Experts of a small language model: 393M tokens, 3151 steps.
Below are experts of layer 3 (counted from 0) of a mixture-of-experts language model. Rows are named router (the router's row for the expert), up (a neuron's input weights, with its number) and show model dimensions 48-95. Each number is 50 + 15 x the weight over its row's rms, rounded and kept within 0 to 99.
Before each expert's rows: a language model's description of what the expert responds to; "gets" lists some tokens that make up at least twice as much of what it gets as of all text. This comes from a sample of Wikipedia text that the model never trained on. Tokens count by the router's weight.

# expert 49
Description: Prepositions in noun phrases
gets: " of", " in", " the", " for", " by", " to"
router:51 38 68 59 47 38 75 72 62 39 55 36 28 58 27 38 40 10 71 37 52 51 87 50 47 46 50 68 21 49 67 52 42 39 57 29 50 51 55 35 50 64 22 56 37 42 19 52
up0:46 43 60 59 52 62 64 41 51 28 33 48 50 49 64 40 64 49 16 71 41 62 51 51 60 64 24 39 40 47 47 31 58 45 51 65 37 58 87 42 66 66 28 41 72 40 37 07
up1:41 11 55 55 54 37 52 30 42 63 78 61 46 32 54 23 54 79 40 50 81 40 37 48 63 40 45 52 38 67 43 59 53 55 53 15 72 48 46 54 26 44 09 50 38 70 58 80
up2:75 52 36 44 28 64 53 41 67 60 52 52 51 31 31 41 11 94 38 55 52 91 78 35 47 58 37 55 48 61 50 52 41 37 45 50 43 43 39 72 50 60 37 72 44 27 59 72
up3:38 74 43 41 34 37 61 44 57 42 42 47 37 51 16 33 72 53 61 36 38 39 39 45 30 47 16 66 56 71 67 35 39 37 42 47 38 59 61 43 37 73 43 50 63 70 45 45
up4:45 49 73 45 29 58 68 66 45 64 53 32 57 56 28 55 30 83 53 68 62 17 54 58 61 31 53 52 46 80 22 69 57 67 53 55 32 66 50 61 52 61 45 43 31 57 45 44
up5:22 31 39 53 38 62 54 66 58 55 38 68 56 44 53 26 62 66 50 25 57 54 63 33 54 55 67 56 66 39 33 53 53 51 34 92 41 52 34 38 31 12 61 52 48 51 75 43
up6:31 55 35 51 57 48 48 51 67 38 40 41 65 43 42 32 60 73 32 42 29 44 76 77 32 41 53 35 61 19 39 55 51 28 70 44 45 23 65 56 72 57 75 58 68 34 41 41
up7:65 37 38 67 29 42 30 43 30 46 53 32 49 66 78 45 29 85 31 50 49 60 35 24 40 46 70 15 30 49 59 37 18 64 52 71 38 56 41 70 36 42 54 44 68 47 56 73
up8:70 19 37 58 21 52 33 46 56 41 53 53 07 41 59 38 55 63 58 34 50 52 41 29 49 74 50 51 41 59 71 36 56 38 52 57 80 55 60 59 31 56 38 64 55 19 35 35
up9:70 67 56 28 42 42 32 35 69 35 58 58 30 44 30 44 49 35 57 34 66 25 33 55 48 56 51 68 46 63 50 61 55 24 22 67 63 29 33 60 44 35 00 57 33 44 43 10
up10:60 29 54 60 68 63 14 51 23 55 15 50 36 74 43 30 51 56 42 56 51 54 75 31 75 57 70 53 63 10 66 51 53 59 53 49 39 35 29 56 70 38 36 36 55 18 57 74
up11:72 35 64 42 37 44 32 55 19 53 73 40 49 72 36 48 26 25 45 49 78 48 62 49 49 41 67 59 49 55 37 37 47 45 77 58 69 32 47 79 50 37 41 45 60 45 34 31
up12:70 28 44 58 58 33 65 33 65 54 37 49 69 69 80 63 53 46 45 37 66 40 69 39 09 51 43 83 23 36 23 55 53 58 66 57 34 19 35 56 61 49 58 38 60 36 50 32
up13:49 74 74 25 40 37 63 70 25 50 31 42 27 54 51 60 59 42 67 30 70 43 49 55 43 16 65 74 28 68 60 59 51 28 35 44 49 57 46 52 42 51 39 71 52 54 76 44
up14:86 23 49 72 41 59 35 43 86 39 36 85 60 49 48 62 43 62 61 90 26 70 66 37 52 65 34 28 55 46 33 55 43 29 34 36 70 43 46 44 38 57 29 33 39 14 43 34
up15:73 57 79 63 47 47 66 61 59 38 23 25 61 57 40 41 61 32 33 46 79 31 66 45 44 52 62 44 66 13 40 46 72 60 58 53 38 51 32 54 43 58 39 66 31 45 66 44
up16:49 21 67 37 59 58 49 57 33 57 37 41 37 51 35 36 27 21 52 61 78 43 56 23 59 53 58 55 55 66 47 42 47 64 30 41 50 68 51 54 53 47 33 78 30 37 74 67
up17:27 44 46 36 71 57 49 53 32 52 55 53 46 60 42 43 31 68 23 58 58 65 42 63 66 58 40 60 15 70 42 79 45 54 37 34 61 48 80 47 39 58 89 41 30 52 54 66
up18:40 39 35 60 86 55 73 52 63 35 63 43 45 44 59 29 25 19 66 55 33 51 40 57 20 45 37 62 54 39 46 38 43 59 30 57 78 34 53 52 36 36 59 27 63 68 52 38
up19:32 35 49 44 67 64 51 60 60 52 76 74 43 59 49 43 66 41 53 60 42 30 43 31 69 44 36 82 56 42 56 75 39 40 55 45 35 39 67 53 25 55 30 65 65 56 52 23
up20:60 48 42 73 36 37 45 50 56 58 66 90 50 52 56 71 59 20 68 33 34 48 56 54 57 30 45 09 43 52 76 53 52 45 76 55 35 57 49 27 62 61 62 41 71 51 56 59

# expert 18
Description: Place and title words
gets: " of", " the", " United", " South", " National", " New"
router:45 23 73 58 38 49 89 63 84 27 47 62 60 58 38 36 51 51 79 25 47 56 80 58 52 30 71 75 40 34 78 53 13 30 62 27 45 60 34 23 63 55 15 58 59 44 45 56
up5:53 50 49 43 66 56 62 36 50 38 29 08 54 56 45 25 14 48 65 59 47 52 83 40 58 46 64 37 37 45 70 34 52 51 68 63 20 73 52 48 67 55 74 57 76 31 31 49
up6:59 41 48 35 32 79 77 51 79 44 31 66 53 54 61 35 51 44 49 81 43 39 48 20 53 49 46 50 64 27 40 49 39 66 62 49 20 35 39 73 61 33 39 43 06 76 31 61
up7:58 52 39 51 31 41 70 23 71 68 48 40 59 62 54 46 45 67 58 61 31 18 51 46 34 71 22 64 63 24 63 64 45 32 56 57 56 66 53 66 54 45 30 59 53 65 30 39
up8:40 26 54 52 48 60 57 44 66 44 40 44 51 51 68 24 69 64 58 64 26 32 53 69 65 41 52 53 29 17 68 61 56 49 36 37 39 47 47 42 67 34 41 73 39 57 48 51
up9:33 27 61 29 39 36 58 28 68 55 42 60 68 36 53 14 39 52 48 62 53 26 52 52 52 55 33 66 15 54 33 49 29 56 69 36 53 58 43 42 93 55 33 68 67 39 29 72
up10:43 40 74 72 57 57 54 29 61 65 52 49 73 59 59 37 58 55 74 36 58 47 64 64 59 48 47 32 56 41 63 45 52 33 49 33 45 43 46 54 68 45 31 61 36 49 49 48
up11:55 45 46 21 30 14 38 63 34 50 53 40 41 33 39 53 40 59 37 55 63 62 40 37 53 22 67 47 31 46 49 54 47 35 41 18 39 11 31 29 28 55 36 68 55 57 45 52
up12:61 32 43 61 47 82 54 51 64 43 59 11 46 26 55 79 42 35 42 67 57 53 65 42 46 48 57 44 35 83 29 40 71 47 80 31 60 37 58 58 57 42 41 26 56 35 60 40
up13:88 36 46 51 31 81 51 55 64 43 15 60 52 65 70 47 55 57 17 38 48 42 85 41 44 42 59 35 48 38 64 50 49 37 09 55 56 30 48 50 65 51 36 31 57 43 32 37
up14:50 48 63 62 40 35 48 63 27 51 38 31 63 38 30 69 47 47 70 58 53 55 73 56 53 23 45 19 22 43 52 42 33 38 63 32 40 77 48 19 52 50 48 47 61 57 60 46
up15:55 67 45 33 38 56 62 31 54 32 27 41 21 53 57 64 47 53 60 53 79 56 63 55 32 55 48 45 51 57 55 40 16 55 62 80 41 69 45 49 46 57 39 43 57 23 53 43
up16:36 52 59 53 56 38 69 31 67 23 65 82 45 65 56 57 75 45 56 26 81 63 58 70 42 20 56 56 13 68 83 51 40 55 36 41 50 56 58 35 53 47 42 51 65 67 63 31
up17:78 50 68 33 49 65 58 45 58 53 67 54 51 35 52 44 53 47 54 52 35 13 77 44 45 66 35 46 53 28 48 41 34 66 62 64 43 55 37 67 53 29 52 42 34 66 45 46
up18:46 43 46 38 31 48 70 68 51 34 30 52 54 35 21 46 40 43 36 43 45 51 62 49 36 53 52 61 09 49 45 43 27 46 56 35 62 63 66 23 76 64 37 61 72 65 67 36
up19:68 37 62 41 43 52 63 43 36 55 44 66 46 46 56 57 62 55 52 63 32 31 63 55 45 42 40 57 52 26 68 49 33 47 40 43 52 22 28 68 74 30 32 44 31 77 35 40
up20:49 28 68 50 49 72 46 38 94 51 86 74 67 51 75 62 54 63 61 58 30 53 53 47 41 42 66 58 56 58 73 66 29 60 57 33 37 43 29 22 43 51 46 54 27 62 39 85
up21:46 55 62 38 54 58 87 26 64 69 36 54 38 39 38 48 36 70 53 51 50 79 46 72 49 56 44 86 43 58 43 51 59 49 44 26 68 39 33 46 46 39 38 40 46 49 36 56
up22:52 49 41 71 49 67 38 38 48 33 40 23 46 46 33 46 78 47 75 61 54 26 49 44 24 52 73 44 67 67 32 44 40 30 61 41 51 60 47 20 37 69 72 43 57 46 69 48
up23:52 28 37 47 38 34 69 59 32 58 24 43 46 55 77 62 44 46 52 49 41 76 55 57 16 34 64 57 25 43 38 45 37 37 48 58 70 44 63 29 57 73 48 70 55 45 53 61
up24:50 51 39 39 45 46 78 38 58 56 63 37 58 57 33 34 26 59 38 27 43 71 77 59 52 50 41 57 33 62 49 25 47 34 74 30 58 54 37 65 18 73 48 66 27 31 42 49
up25:28 51 70 51 65 42 55 42 64 68 74 48 53 72 09 43 70 55 42 26 54 54 58 72 59 34 84 85 50 19 53 62 27 61 46 17 52 72 59 50 33 54 56 59 50 32 54 62

# expert 17
Description: Conjunctions and determiners
gets: " and", " the", " of", "'s", " his", " or"
router:68 45 49 70 68 42 61 41 69 32 69 34 35 55 40 44 57 32 47 48 72 58 88 57 38 37 44 68 42 21 51 47 36 43 73 31 36 60 45 50 47 57 29 46 31 36 44 68
up0:45 47 57 29 53 51 43 34 50 28 47 54 47 39 60 34 46 61 34 50 45 38 54 26 59 28 38 73 32 33 83 59 52 65 52 42 34 51 55 57 26 62 28 32 65 42 45 62
up1:51 49 52 39 37 54 78 20 51 70 40 61 41 45 72 53 55 77 49 60 64 58 28 57 11 46 53 75 47 50 34 50 56 44 62 48 55 30 38 57 32 61 39 49 46 45 38 56
up2:72 17 52 47 55 53 53 44 66 49 55 74 54 72 58 51 53 76 50 39 78 37 41 53 10 81 55 54 43 40 34 54 55 43 63 72 56 39 36 75 36 64 70 35 54 59 38 55
up3:89 57 38 47 53 33 28 57 42 45 55 73 20 43 34 80 58 35 77 53 65 44 48 33 36 59 41 68 43 42 72 58 53 57 71 52 46 73 17 54 09 43 59 69 27 39 45 53
up4:51 54 43 56 46 48 59 64 36 39 55 40 48 62 47 31 31 23 56 33 26 34 48 27 49 60 51 47 55 69 44 61 47 42 56 52 85 40 51 33 61 62 46 44 49 56 50 42
up5:69 48 63 48 55 34 48 49 52 31 34 42 34 68 88 44 39 57 45 29 39 66 58 47 25 29 24 68 36 66 72 56 44 56 22 46 61 41 44 60 62 40 34 46 64 68 32 57
up6:58 38 85 66 26 54 67 46 24 67 47 18 61 67 56 62 82 53 26 58 24 53 48 59 53 38 53 54 66 56 42 34 44 59 49 22 31 71 96 62 34 57 49 56 48 61 54 53
up7:24 32 64 56 62 53 58 49 43 57 34 59 74 52 47 46 37 49 47 59 51 60 80 49 55 56 54 71 62 61 31 60 59 30 37 30 68 53 59 51 39 32 52 60 83 48 50 46
up8:48 39 30 68 80 33 59 47 59 40 33 30 55 64 51 57 46 29 46 48 54 71 48 56 30 18 93 45 26 36 48 39 48 56 66 50 57 68 34 43 45 46 55 33 57 63 64 69
up9:56 50 29 54 52 33 54 42 69 46 70 42 35 57 48 25 42 29 29 53 65 30 69 68 64 51 51 73 38 53 56 53 50 39 69 53 31 25 15 46 56 58 41 75 42 51 31 50
up10:55 35 44 60 36 43 81 37 44 54 50 44 39 30 43 15 45 53 46 65 51 69 41 49 46 39 11 49 49 64 43 44 37 31 57 44 74 31 60 59 72 53 32 40 43 60 55 68
up11:51 74 36 87 46 72 52 43 22 02 50 42 38 54 52 26 77 59 57 32 63 62 32 24 66 58 72 54 41 26 44 45 44 43 66 47 46 63 27 60 58 42 49 68 72 36 35 70
up12:53 62 32 70 56 40 49 46 52 68 37 55 41 66 77 73 54 49 51 40 54 64 60 59 26 35 60 24 79 38 45 53 51 48 75 35 63 31 39 38 48 73 58 66 58 64 63 40
up13:87 30 65 18 25 50 50 19 53 57 55 23 30 45 43 22 41 57 58 53 34 46 47 39 31 58 17 32 70 84 30 57 59 37 73 78 63 39 65 62 46 43 25 70 25 43 28 54
up14:60 42 68 58 56 42 37 51 80 24 56 45 75 80 71 55 51 50 53 31 71 75 66 60 29 70 69 71 67 35 85 57 51 43 63 48 42 62 48 58 45 41 40 58 85 45 56 53
up15:65 29 64 29 66 47 39 56 44 66 40 31 75 38 48 69 39 38 61 30 64 61 68 55 61 34 50 65 86 48 59 65 27 56 18 30 35 52 81 51 52 51 37 63 47 39 50 62
up16:47 65 84 34 35 49 62 21 54 23 60 26 53 23 23 70 55 38 50 18 45 37 64 73 73 63 44 31 63 44 52 34 37 31 67 47 57 65 61 61 63 21 19 52 47 45 47 50
up17:68 74 37 74 49 40 39 38 56 52 45 41 34 29 75 42 37 61 39 57 57 68 53 46 07 52 58 52 42 53 48 62 52 49 56 64 68 34 51 47 80 41 76 60 46 49 49 79
up18:44 53 68 57 25 50 47 42 46 45 44 27 46 77 33 37 53 45 51 68 53 61 26 75 60 33 52 68 58 60 84 49 38 47 57 27 48 23 60 45 50 17 26 41 55 52 58 55
up19:76 36 32 32 68 40 56 72 58 55 60 32 33 56 41 62 60 34 62 29 26 42 40 38 41 29 35 39 38 40 32 61 41 53 68 51 51 61 64 77 71 50 67 56 61 47 65 65
up20:69 36 21 57 37 47 39 49 45 60 59 61 39 19 49 45 30 47 53 42 63 54 40 48 61 48 35 46 55 48 27 36 57 38 39 40 31 72 75 56 16 70 16 60 36 36 34 74